Experts of a small language model: 826M tokens.
Below are experts of layer 5 (counted from 0) of a mixture-of-experts language model. Rows are named router (the router's row for the expert), up (a neuron's input weights, with its number), down (a neuron's output weights, with its number) and show model dimensions 0-127. Each number is 128 + 24 x the weight over its row's rms, rounded and kept within 0 to 255.
After each expert's rows: "mostly gets" lists some tokens that are sent to it at least half of the time; "comes before" lists some tokens at least twice as common just after its tokens as in all text. This comes from a sample of Wikipedia text that the model never trained on. Tokens count by the router's weight.

# expert 3
router [125 122 129 137 105 160 181 124 144 121 130 102 110 155 108 130 115 121 170 100 104 126 122 134 138 124 153 113 147 103 119 115 128 140 146  87 124 129 162 189 119 141 122 124  75  83  93 158 151 108 124 140 143 118  88 150 125 119  65  83  98  83 140 120 151 138 135 109 143 160 114  86 151 119 144 125 123 128  93  60  89 122 138 114  77 160 158  97 130 136 135 113 129 106 134 154  67 133 129 122 143 109 156 121 126 119 125 109 137 112 174 139 102 171 130 111 106  94 119 136 132 135 144 107 109 141 132 133]
up42 [ 90 117 111 111 141 155 136 157 120 137  93 120 120 132 127 136  79 115  94 147  78 110 132  99  92 106 136 138 152 105 125  63 133 103 140 105 122 128 142 146 145 152 148 132  86 134 119 112 145  94 118 120  93 107 100 159 191 136 112 132 164 120 161 122 126  97  85  96 134 135 164  79 142 143 123 134 111 132  81 100  66 139 119 138 122  84 134  93 111 145 120 104 126 153 153 143 174 146  97 114 146 151 128 180 119 147 125 145 120 138 130 121 109 122 100 127 118  97 168 102 125 142 142 129  92 122 123 112]
down42 [179 146 176 113 132 168  98 146 171 127 127 168 119 106 155 119 124 105  78 153 166 113 155 157 113 144 139 128 159 130 132 127 125 124  98  93 128 191 155 163 151 140 144 126  64 128 118 125 117 135 132 125 115 168 127 127 152 104 115  98  73 122 198 115 120 117  83 153 107 148 108 127 125  84 105  91 107 133 127 122 161 141 151 114  90 154 154 126 130 128 130 122 107 139 130 126 142 127 141 154 126 116 117 126 164 139 113 102 120 151 116  95 139 137 122 172 133 109 140 146 163 176 114 143 132 131 125 138]
up43 [140 128 124 133 161 144 119 114 119  94 135 147 131 144  87 127 135 148 133 166 171 156  90 156 180 217 107 114 133 105 154 113 137  96 149  78 131 160 158 126 137 105 123  82 123 146 154 151 139 141  90 187 139 170 143 115 112 142  85 138  98 102 116 127 154 114 126 122 136 144 158 164 112 112 130 139  93 137 149 132 141 131 135 147 128 128 124 128 137 128 106 140 128 125 104 121 132 151 130  92 133 117 137  97 140 143 109 128 106  99 151 121  77 120 179 160 152 128 108 147 115  84  95  90 144 141 149 113]
down43 [142 100 102 163 116 130 177 151 108 112 127 108 168 166 169 125 136 105 165 126 128  85 112 155  78 112 145 135  91 119 156 145 134 173 155 148 117 126 128 122 105 122 133 173 117  98 108 149  75 172 120 151 116 125 154 132 152  94 147 145 122 150 146  95  90 137 113  84 138  96 105 124 137 139 104  58 121  83 132 135 120  94 145 149 126 164 103 133 133  95 129  83 156 106 139 109 117  97 119 162 134  83 128 130 123 164 153 122 136 135 146 146 130 133  94 126 146 136 125 158 149 160 139 125 130 143 134 125]
up44 [151 167  99 163 178 122 123 127 146 171 125 128 126 141 154  53 109  94 148 108  77  97 106 112 135 163 121  98 156 130 156  78 145 119 109 134 114 137 121 130 138 144  84 105 107 127 150 116 111 129 132  85 154 110 121 113 117  95  93  86  99 126 183 159 125 125 126 106 128 118 132  86 141 105 127 149 105 169  65 144 146 114 150 171 158 108 137 135 100 145 110 129 123 138 110 123 148 142 140 139 139 144 138 112 109 143  74 152 133 120 158 117 145 108 110 105  94 146 130 131 152 148 133 110 155 131 138 117]
down44 [115  92 124 182 119 140 100 173 125 136 125 128 142 148 167 121 135 149 132 106 138  91 179 105 125 134 121 139 168 123 164 105 134  96  85 157 143 138  86 141 110 129 169 128 118 114 132 110 141 149 116 110 187 111 162  96 116  95 104  99 103 123 160 166 137 132 167 137 152 109 109 101 111 133 115 113 141 134 137 138 186 138 137 127 141 142  87 170 108 112 135 105 117 143 125 136 128  84 109 137 132  97 140 108 124 112 172 113 120 159 144 128  85 110 110 155 141 125 118 126 155 166 154 159  92 159  82 121]
up45 [154  98 131 104 161  94 113 152 108 155 127 163 123 152  86 150 129 114 163 116 120 124 148 127 148  96 115 131 144 124 131 107 119 157 145  74 107 133  94 107 119 166  64 131 122 115 130 132  79  70 148 116  91 161  89 111 142 141 134 118 112 168 132 157 118 122 114 177 179 139  80 133 135 126 125 114  92 158  95 155  99 105 128 118 101 115 146  86 147 148 128 147 126 136 125 128 143 108  82 106 103 107 138 152 153 149 102  99 150 167 157 120 115 131  89 112 144 130 127 120 123 112 143 130 118  90 125 103]
down45 [126 110  97 131 111 109 128 111 131 154 126  85 122  96 142  63 157 161 169 154 133 118 115 100 120 131 117 145 179  77 116 137 149 129 144 124 111  67 154 122 148 100 126 115  88 108 118  74 142  98  98 158 104 141 114 133 120 134 104  98 103 121 107  83  91 160 147 134 108 141  94 141 139 108 136 135  92 134 118 154 138 121 112 101 138 138 121 104 146  92 130  82 138 148 114 130 144 142 145 142 144 122 140 116 147 143 178 117 133  93 118 134 133 133 116 133 120 156 162 108 123 145 129 201 180 101 136 136]
mostly gets: "′", " y", "°", " $", " sh", " s"
comes before: "0", "1", "9", "2", "3", "8"

# expert 5
router [163 108 146 143 130 191 131 140 116 109  91 165 134  98  97 148 148 125 150  81 169 139 156 153  94 111  88 165 188 115  97 115 101 128 176 124  95 140 172 128  88 111 110  96 148 153 143  92 123 127 120  90 129 149 129 110  99 133 139 132 102 127  80 121 134 112 128 132 109 109 132 122 127 118 149 128 110 161 105 133  94 102 115 110 157 165 123 101 159 149 159 100 159 126 122 159 150 133 136 135 141 114 136 127 165 107 143 172 132 157 120 125 172 118 146  83 129  99 105 142 117 115 120 116 134 163 130 120]
up42 [109 115 139 119 197 116 114 108 111 122 122 130 156  96 107  85 117 160 157 167 119 136 169 147 147 167 108 115 122 131 139 120 131  92 113 104 130 129 121 172 120 149 144  82 133 124 186 102 109 127 147 153 165 163  95 106 133 160 136 145  82 148 127 119 131  89 126 114 159 113 117 100 147 112  91 117 142  95 107 159 121 117  88 148 139 158 117  92 141 132 157 108 147 140 106 116  49  99 153 129 123 133 153 107 147 147 109 133 136 138 126 117 118 133  96 117 117 125 163 174 143 130 166 114 111 144 114 152]
down42 [109 141 107 127  96  88 140 102 133 159 132 103  91 136  96 138 131 159  94 128  89 102 115  92  61 139 134 194 148 107 108 163 109 147 126 120 114 156 146 104 133 139 104 180 128 138 149 101 109 100 139 112  99 168 131 151 135 125 114 112 143 123 100 114 138  99 117 102 173 147 139 145 140 147 128 133 123  56 133 123 139 100 127 174 172  99 137 144 117 132 128 130 104 129 113 118 136 160 110 128 156  92 157 116  99 120 119 123 130  86 109 138 121 139 137 113 132 113 126  95 104 131 118 120 160 126  60 158]
up43 [129 116  99 134  61 103 124 148 123 130 131 120 130 141 132 113 164  92  91  53 159 127 103 124 122 196 101 115 118 120 109 114 106  83 113  73 130  88 166 137 110 148 138 132 122 147 150 135 109 114 130 144 123 126  96 126 156 127 110 114 142 125 117 123 146 127 145 112 119 121 113  79  86  90 132 147 159 163 122 127  83 113 152  92 147 127 162 117 108 139 115 122 104 127 130 101 149 173 112 121 106 124 120 136 121 158 163 162 135 176 127 100 139 135 177 144 109 142 153 172 147 145 135 134 138 151 139 154]
down43 [137  86 140 104 132 139 115 117 128 127 141 130 104 113 153 117  79  80 102 149 109 130 152 132 143 130 138 148 105 117 136 100 123 113 154  95 124 128 132 103 130 108 106 135  73 112  94 106 148 156 131 130 125 104 160 187 163 152 162 111 183 155 130 143  91 161 124 130 126 114 127 107  98 146  78  86 105  96 130 111 126  96 153  76 135 117 117 121 153 133 102 167 112 112 105 111 133 110 104 163 118 130 101  95 159 120 111 121 177 150  74 143 105 121 152 171 129 166 173 121 132 128 138 140 129 120 148 130]
up44 [ 90 133 129 126 120 147 119 123 127 146 162 109 117  99 155 136  94 111  91 116  96  83 143 124 114  91 101 131 123 119 140 164 126 116 165 153 155 109 142 112 141 117 113 128 117  98 148 130 144 133 138 124 143  95 133 134  65 126 151 101 175 164 123  89 170 131 124 114  90  88 125 116 182 133 140 125 102 118 127 107  96 146  96  86 135 124 113 116 133 117 123 125 111 156 177 168 166 108  94 146 151  93 130 187 124 129 130 176 134 120 141 116 164 152 129 124  78 139 120 135  88 170 135 159 143 143 137 139]
down44 [ 92 117  98 152 125 126 147 145 111 153 138  89 127 106  98 109 165 133 157 154 134 138 116 151 178 106 143  67 150 127 166 128 135 123  96 143 157 126 113 139  81 110 153 107 101 179 167 133 151 130 131 140 149 149 121 151 119 149 131  90 127 123 103 140 141 148 112 129 147 157 140 138 108 107 148  96 117 168 133 141 165 104 112 149 126 153 133  96  93 150  68 131 102 117 126 120 114 144 134 124 146  89 172 160 129 145 122 142 145 178 108 129 126 132 157 129 112 164 163 157 108  60 144 115 143 158 143 117]
up45 [135 111 108 130 107 153 130 170 140 124 153 146 161 160 147 129  90 138 125 210 131 136 136 159 101 136 145 124 164  78  88  84 109 117 122 103 135 157 157 131  74 104 121 139 137 139 152 129 138 164 120 103 150 104  86 118 158 137 158 140 165 111 126 104 114 136 153 172 158 146 145 115 138 121 168 133 117 153 114 151 118 132 139 139 120 117 106 125 111 114 152 157  98 138 100 129 155 136 125  71 104 124 137 126 131 121 109 150 129  94 142 119 186 168  96 123 133 100  88 105 161 109 136 129 112 109 167 140]
down45 [127  87 134 158 127 136 114 160 112 133 167  84 158 177 116 103 108 157 106 140 128 114 141 127 104 146 141 142 139 122 102 162 184 149 111 125 105 151 124 104 129 148 128 135 106 118 126 187 156 172 146  85 171 111 109 131 127 137 164 130 143 134  87 132 102  66  88 134  96 126 130 134 128 119  94 117 114 149 193 157 144 119 154 156 126 156 132 123  88 120 137 123 122 165 123 122 107 124 128 102 123 142 106 152 108 111 122 162 130 144 107 149 160 137 130 118  59 150 131 103 129 126 135 129 107  82 143 144]
mostly gets: " made", " used", " released", " called", " played", " won"
comes before: " the", " to", " a", " by", " in", "–"

# expert 2
router [122 146 135 144 140 164 150 164 128 102 123 114  54 162  56  92 152 136 140  85 159 107 135 149 134  76 124 134 141 100 118 111 125 170 148 166 170 109 141 160 126 127  96 129 121 162 152  66 159 116 118 130 105 135  82 126 102  95 135 137 123 129 144 151 115  93 107 115 112 117 103 128 148 116 140 138 127 140  64 152 104  95 104 129 124  81 107 110 112  96  82 162 131 144 148 147 114 102 133 120 133 121 130 165 112 113 121 121 106 120 134 115 110 140 144 124 112 113 101 147 156 112 120 128 138 122 141 145]
up12 [ 88 127 165 116 131 143 184 152 136 161 154 145 155 144 118 127 145 112 118 134 140 138 162 107 124 113  92 148  72 124 130 121 148 155 107 147 129 128 133 135 150 120 112 121 134 141 178 116 151 121 136 130 149 164 133 172 134 148 143  99 159 158 112 114 114 118 139  98 141  96 133 148 126  89 141 106 167 142 155 135  98 130 105 143 128  98 113 107 108 127 114 109 111  90 117 133 132 165 118 149 145 119 153 142  74  96 100  99 196 129 152 136 127 141 110 148 131 135 144 217  92 138 110 147  89 115  92 129]
down12 [120 106 140 115 124 155 145 191 147 139 148 101  95 100 149 136  81  97 115 144 141 155 197 136 131 119  89 144 130  76 120 128 144 113 117 148 160 132 129 135 132  98 114 182  97 166 117 143 142 132 102 134  91 175 134 119 127 116 149 153 159 167  94 139 140 139 141  75 132 119 153 120 124  91 107 148 170 144  85 155 116 101 122 108 155  94 129 131 140 142 131 120 100  83 151  88 164 130 132 125 135 159 137 141 128 121 162  98  93 142 130 118 137 105 129 118 121 149 139 100 143 111 111 154 111 138  93 108]
up13 [100 122 103 152  90 122 114 109 174 187 133 143 140 109 138 138 128 118 160 118 100 103 133 118 137 119 102 112 137 169 178 141 100  98  79 145 132  91 109 116  68  94 126 130 123 135 159 134 128 131 134 135 164 130 125 139 126 134  76  96 122 165 112 171 121 124 155 105 149 112 130 129 131 137 105 103 125 134  89 155 121 117 126 140 135 126 100  94  97 101 131 114  85 132 112 143  69 198 100 148 124 138 126  86 110 127 118 130 130 123 134  75 126 159 145 122 123 137 112 176 170 134 118 123 141 145 142 106]
down13 [ 90 106 128 130 113 156 100 144 122 165 134 126 117 117  78 119 117 148 128 133 137 114 139 110 128 112 109  94 119 154 119 122 114 147  76 109 139 144 125 132 145 149 110 120 162 177 146 156 143 140 152 141 170 106 127 134  82 105 100 109 123 124 111 182 106 151 168 124 113 114 116 132 127 176 149 100 112 130 123 121 141 145 139 110 141 143  97 109 127  99  94 115  91 103 100  98 169 173 128 165 139 155 142 148  77 115 106 130 144 136 109  88 117 131 123 130 154 130 136 138 121 120 162 103  40 134  83 156]
up14 [126 159 166 116  88 131 121 115 117 148  95  89 105 132 144  86 155 131 109 140 167 140 116 156 121  97 170 147 162 159 136 152 129 135 104 143 172 122 126 136 156 115 159 134 117 127  99 120 138  86 113 118 144 123  86 130 115 111 166 112 130 153 148 124 125 131 133 166 150 157 155 127 167 138 157 100 182 154  97 101 134 150 106 124 141 121 115 133 181 108  60 151  87 164 139 128 137 135 184  94 125 146 107 129 120 141 108 133 101 116 134 138 138 140  98 109  95 147 135 152  66 141 152 111 130 148 121 119]
down14 [132 128 122 120  81 146 165 154 154 139  96 107 115 149 196 129 158 135 118 149  91  91 117 133 125 117 111 149  79 118 125 115 134 117 155 146 141 103 116 114  76 126 129 128 143 151 124 128 147 118 128 112 149 139  98  79  97 144 149 119 150 120  95 148 124 124 121 132 140 129 123 127 114  88 106 109 100 128 144  63 101 132 122 112  96 151 130 133 123 133 148  90 160 131  96 135 116 155 138 134 141 100 131 106 118 110 106 146 162 106 125  53 136 125 198 128  88 111  96  99 119 129 108 113 120  91  94 170]
up15 [ 81 159  95 100 115 114 134 125 165 114 117 151 157 115 120 143  75 162 137  91 130 107  82 115 155 170 106 100 100 145 157 127  94 117 188 107 141 118 156 107 109 134 118 110 157 148 102 117 144 135 160 128 106 132 140 120 165 106 111 130 114 133 160 153 151 116 112 164 106 126 155 111 106 105 138 138 118 134 115 137  82 108 140 117 169 104 142 118 107 141 110 167 165 147 181 132 125 136 144 132 117 132 146 138 167 103 127 115 112 173 149  93  74 155 103  94 135  91 115 134 148 131 138 150  82 145 118 126]
down15 [149 107 125 126 129 146 138 111 106 112 118  95 110 141 126 110 160 128 142  76 119  91 167 125 142 101 124 128 159 122 151 125 126 153 108 101  80 146  76 102 149 119  99 147 144 107 114 112 151 132 142 104 120 180 137 115 125 151 136 185 150 129 164 157 148  83 161 112 122 133 160 131 113 113  99 157 108 110 102 149 136 127 140 147 113  96 150 165 147 119 124 110 129  98 122 125 157 131 108  99 112 134 147 116 144 149 105  85 117 155 178 150 175 179 119 124 132  89 110 101 133 142 163 156  83  88 106 153]
mostly gets: " States", "ctions", " family", " player", "ments", " people"
comes before: " of", ",", ".", " and", " in", ".\n\n"

# expert 6
router [182 140 139  66  83 115 168  98 123 113 146 110 131 154 111 136 142 149 126 125 133 120 127 131 148 138 107 137  83 135 155  98  81  88 110 123 130 100 107 116 160 158 109  92 123 114 113 134 122 157 113  99  95 127 128 144 142 131 101 154 126 107 119 149 108 106 109 105 169 133 177 118 115 106 154 110 117 127 111  91 166 123 140 151 127 139 113 162 139 178 105 132 159 140 133 179 136 156 122 140 102 169  95 155 110 114  89 123 103 105 116 174 127 128 136 103 117 119 117 106 142  99 129 113 196 146 122  97]
up42 [149 127  90 103 108 107 151 144 122  97 179 121  99 165 138 114 153 133 156 113 102 125 115 137  98 130  95 145 114 162 133  80 115 163 137 102 123 102 110 139 117 207  80 110 148 128  94 142 147 130 114 132  98 127 111 116 139 144  82 160 137 152 123 112  95 130 144 144 138 130 147 138  97 141 155 182 177 106 123 103 131 157 134 153 125 112 128 139 138 163 138  97 163 110 124 152 131 152 105 101 126 116 175 129 113 136  88 118 135 168 118  98 136 158 114  93 117  99 143 108  81 113 155 159 129 119 152 133]
down42 [143  79  64 121 150 143 139  81 106 142 119 126  95  96 151 105  63  96 127 145 102 116  99 115 139 122 129 138 145 112 147 140 122 169 156 116 113  80 145 153 119 131 174  92 166 112 143 126  93 147 117  77 149 149 152 148 141  96  98 126 146 118 158 126 157 131  97 147 139 125 128 112 149 141 152 161 148  99  98 119 108 124 131 113  78 117 127 105  97 160 150 112  84  99 119 122 116 117 163 136  85 124 134 141 158 120 138 145 109 127 122 144 141 130 122 156 106 125 111 110 103 156 160  98 147  86 150 121]
up43 [143 100 194  89 131 170 148 125  82 159  88 138  93 141 139 131 115 128 115 103 121 158 151 108 142 157 153 160 159 113 146 138  68 178  97 131 115  97 166 105 136 155 104 113 126 151 114 140 149 176 151 116 102 145 113 104  94 111 169 121 144 151 129 103  87 113 133 130 127 115 134 139 134  98 147 139 105 134 131 119 149 124 111 105 158 113  91 138 168 161 129  88 149 121 111 146 131  91 155  98 168  99 129 121 157 146 100 175 122 128 116 138 157 151 128 143 130 114 128 158 124 125 115 108  91 142 147 129]
down43 [134 119 138 157 177 158 124 125 141  86 107 155  92 135 160 102 167 111 140  97 116 162 129 151 104 144 154  93 137 101 115 161 129 182 118 103 140 143 118 150 124 164 129 129 132 118 160 151 126 146  90 122 113 106 118 105 123 129 139  87  83 182 134 108 103 154  98 134 123 154 159 128 108 161 161 148 122 127 146 143  71 112 123 102 132 121 147  88 132 178 119 135  73 139  83  87 146 138  92 134 148 129 100 121 168 127 113 114 143 100 142 106 164 126 114 145 135 123 141 113 136 154 135 132 128 140 166 161]
up44 [150 118 102 127 110 150 120 120 145 134 124 178 130 115 121 104 102 112 144 174 155 157 110 129 144 108 140 124 145  95  77 122 116 122 116 162 110 106 131 129 116 107  94 151 179 118 167 168 143  96 132 173 135 103 133 132 172 131 143 130 115  89 163 128 128 127 113 134 121 154  96 105 136 114 155 120 153 126 125 166 153 132 111 135 127 121 141 168 102 143 123 176 106 176 159 134 100 125 149 142 107 130 112 152 143 139  52 159 195 137 112 150 118 145 133 125  81 142 161 174 110 116 102 119 107 131 123 122]
down44 [165 112 170 114  99 173 105 131 134 158 123 133  96 153  91 141 126 123 152 126 126 122 101 108 115 151 122 149 134 124 112 116 187 129  67 108 148 101  85  67 139 154 178 114 112 115 131 137 163 145  91 175 107 110 124 119 129 134  94 125 146 140 118 111 117 103 136 171 119 151 126 127 100 138 130 128  98 118 110 130 151 127 136 129 121 161 150 114 100 140 182 159 151 116 169 117 134 103 116 151 160 131 152 135  99 142 174 115 152 130 117 144 125 147 164 123 111 159 153 161 119 101 140 152 148  78  93 120]
up45 [118 149 100 138 149 124 154 104 153 183 117 138 139 148 132  66 138 162 122 127 135 141 115 101 147 114 166 137  91 138 161 103 139  95 136 115 139 122 145  94 132 134 132 113 135 121 136 138 115 161  96 115 124 131 136 124 108 142 124 118 113 132 135 118  87 157 114 154 140 108 147 147 122 131 142 154 149 106 116 107 100 134 100 147  52 148 148 107 146 148 112 165 145 140 103 137 182  71  99  87  93 108 152 189 141 155 110 109 154 136 146 111 138 101 115 103 190  99  92 106 140 161 128 136 152 136 130 119]
down45 [157 146 122 155 110 145 100 112 159 171 101 115  78 116 134 109 129 115 121 109 125 151 111 141 121 148 146 158 111 157  92 127 129 108 164 140 121 132 173  77 143 137 136 114 173 129 123 146 145 133 121 110 131 109 109 133  84  88 143 101 150 100 156 122 142 108 122 153 107 145 145 174 132 147 121  84 127 145 133 170  96 119 133 143 122  87 143 113 123 183  88 140 119 139 120 137 167  95 129 123 122  98 160 145 133  97 101 134 140 179 144  96 119 146 126 112 170 157 121 126 147 171 157 178 122  87 140  93]
mostly gets: "|", ";\n", "=", " Air", "\n", " |\n\n"
comes before: "-", "|", " ", "===", "==", " B"

# expert 0
router [105 146 149 140 107 185 119 187 131  72 114 127  73 102 127 105 115 205 122  99 151 124 191 135 147 142 134 166 135 104  87 117 109 170 156 107 106  92 110 122 143  81  94 143  95 142 137 122 119 135 108  95 145 121 103 156 132 144 162 137 126 115 118 122 139 135 149 100 105 113 132 137 161 134 138 143 159 109 109 144  88 129 122 125  93 132 144 116 131 151 128 131 126 168 130 125 136 138 140 121 148 138 118  92 145 126 117 128  91 137 117 163 110 118 144 111 144 142 102 162 152  90 139 139 135 178 143 152]
up12 [129 183 161 119 145 134 124 135 150  84 117 131 130 169  84 167 126  97 117 124 136 125 149 123 157 119 135 103 136  94 108 118 128 133 121 148 128 139 185 106 141 126 135 143 116  99 124  94 144 123 129 143 126  96  84  92 108 160 145 108 167 146 106 133  87 140  95 119 118 130  93 124 112 138 160 125 114 109  86 160 125 133 125 146 126 144 158 114 101  90 113 117 143 158  89  96 134 149 160 166 124 158 124 117 160 116 138  95  90 141 155 153  85 154 109  83  83 167  86 112 148 146 137 151 142  86 138 119]
down12 [164  77 126 110 123 120 156 191 137 182 133 124 143 149 157 140 131 121 127 164 115 110 100 101  93 130 133 162 100  93 180 141 140 116 125 138 133 118  81 107 111 124 146 164 180 135 129 100  95 121 175 135 130 176 117 108 189 112 109 131 111 137 100 132 100 127 148 102 144 114 138  94 140 114 132 136 123 130 171 205 166 116  96 117 131 145 115 123  92 106 166 142 106 116 123 144 135 132 117 136 105 150 165 150 101 107 121 151 162 132 105 132 149 111 119 130 124 111 135 151 133 112 132 105 135 144 143 142]
up13 [100 143 114 119  82 134 156  66 108  99 160 147 149 120 110 121 166 154 176 142 133 149  77 147 156 133 134 128 120  92 128 166 160  95 146 165 116 115 165 119 161 154 173 133 119 160 120 113 159 175 123 119 109  80  91 129 136 149 119 167 100 125 149 149 109 130 140 103 115 114 120 162 130 142 139 124 118 143 169 177 130 135 146 121 119 141 133 131 133 111 121 133 175 116 143 154 110 187 130 109 121 110 116 144 148  99 155 105 115 134  82 157 164 136 133 137 128 153  88 144 137 112 101 115 151 130 152 134]
down13 [125 102 154 110 157 112 115  89 142 121 142 117 141 134 153 135 162 143  92 165 144 143 153 129 123 140 139 157 126 153 132 148 129 134 131 116  92 122  92  97 137 157 134 203 184 176 141 116 123 156 112 177 125 123 112 103  92 118 130 133  93 112 145 102 136 130 162 109 139  66  96 147 119 136 101 122 130  56 151 128 151 143 136 129 102 112 149 109 168 166 124 119 136  99 168 104 100 154 130 136 125 121  88 120  87 137 168 145 125 115 104 135 135 118 131 129 148 118 164  96 139 114 115 113 118 113  85 105]
up14 [132 179 100 144 137 117 184 147 113  76 124 125 123 172 176 134 124 170 139 101 147 148 209 153 155 110 136 136 130  96 107 107 106 147 167 116  94 104 101 141 121 136  86 180 123 134 159 114 140 156 101 110 147 141 110 117 116 138  87 132 106 152  94 121 147 146 128 115 136 109 119 133 105 142 176 147 165 118 140 156  86 120 162 120 181 102 130 123 115  99 123 155 101 127 153 113 136 129 147 142  86 125 115 116 118 126 132 101  99  96 122 117 138 134 130 164 129 147 106 124 123 134 111 127 153 123  96 147]
down14 [ 88 126 119 106 107 103 122 132 156 125  96  78 117 113 100  96  76 162 165 154 121 135 144  76 105  94 114 134 139 121 139 132 211  94 145 129 109 164 142 107 118  97 154 126  90 136 112 125 129 113 116  76 141 111 120 193 156 138 134 111 115 109 131 111 130 124 123 137 162 147 134 131 119 129 128 143 136 148 121  70 126 112 127 143 105 121 126 145 158 121 122 105 102 114 151 116 167 143 162 138 130  97  94 126 135 101  92 158 112 124  99 143 106 121 154  92 142 117 104 120  98 127 149 101 157  97  88 132]
up15 [146 139 108 115 130 155 155  91 133 132 146 102 141 141 128 138 162 152 122  89 146 138 105 174 133 151 105 141 134 139 119  67 133 153 129  85 112 103 171 134 173 123 119 110 124 120 177 129 109 166 112  83 114 131 123 114 130 169 154 141 109 118 110 142 118 121 156  95  96 145 116 142 122 140 141 143 138 116 133 119  99 108 127 105 140 109 137 127  96  71 116 105 127 109 138  86 133 186 136 143 179 192 123 165 128  96  90 109 166 102 140 151 124 111  89 153 169 111 109 146 128 110 123 120 131 164 138 126]
down15 [155 130 130 135 127 154  78 128  71 111 120 117 140 131 141 152 168 146 116 110 144 107 118 122 127 114 125 162 128 104 146 137 107 134 123 139 135 107  97  89 126 162 136 115 164 104 140 136 128  83 174 108 149 137 162 135 154 117 147 108  93 101 125 131 161 152 129 148 138 143 142 114 151 140 139 111  97 133 155 150 128  54  99 138 136 102 141  87  98  89 145 117  92 135 163 146 144 106 123 151 163 132 143 118 104 165 100 160 127 138 157  90 130 112 138  95 184  92 172 136 122  88 127 160  84 117 135 125]
mostly gets: "ford", "son", " York", "',", "ville", "ada"
comes before: ",", " (", " and", "\n", "'s", " K"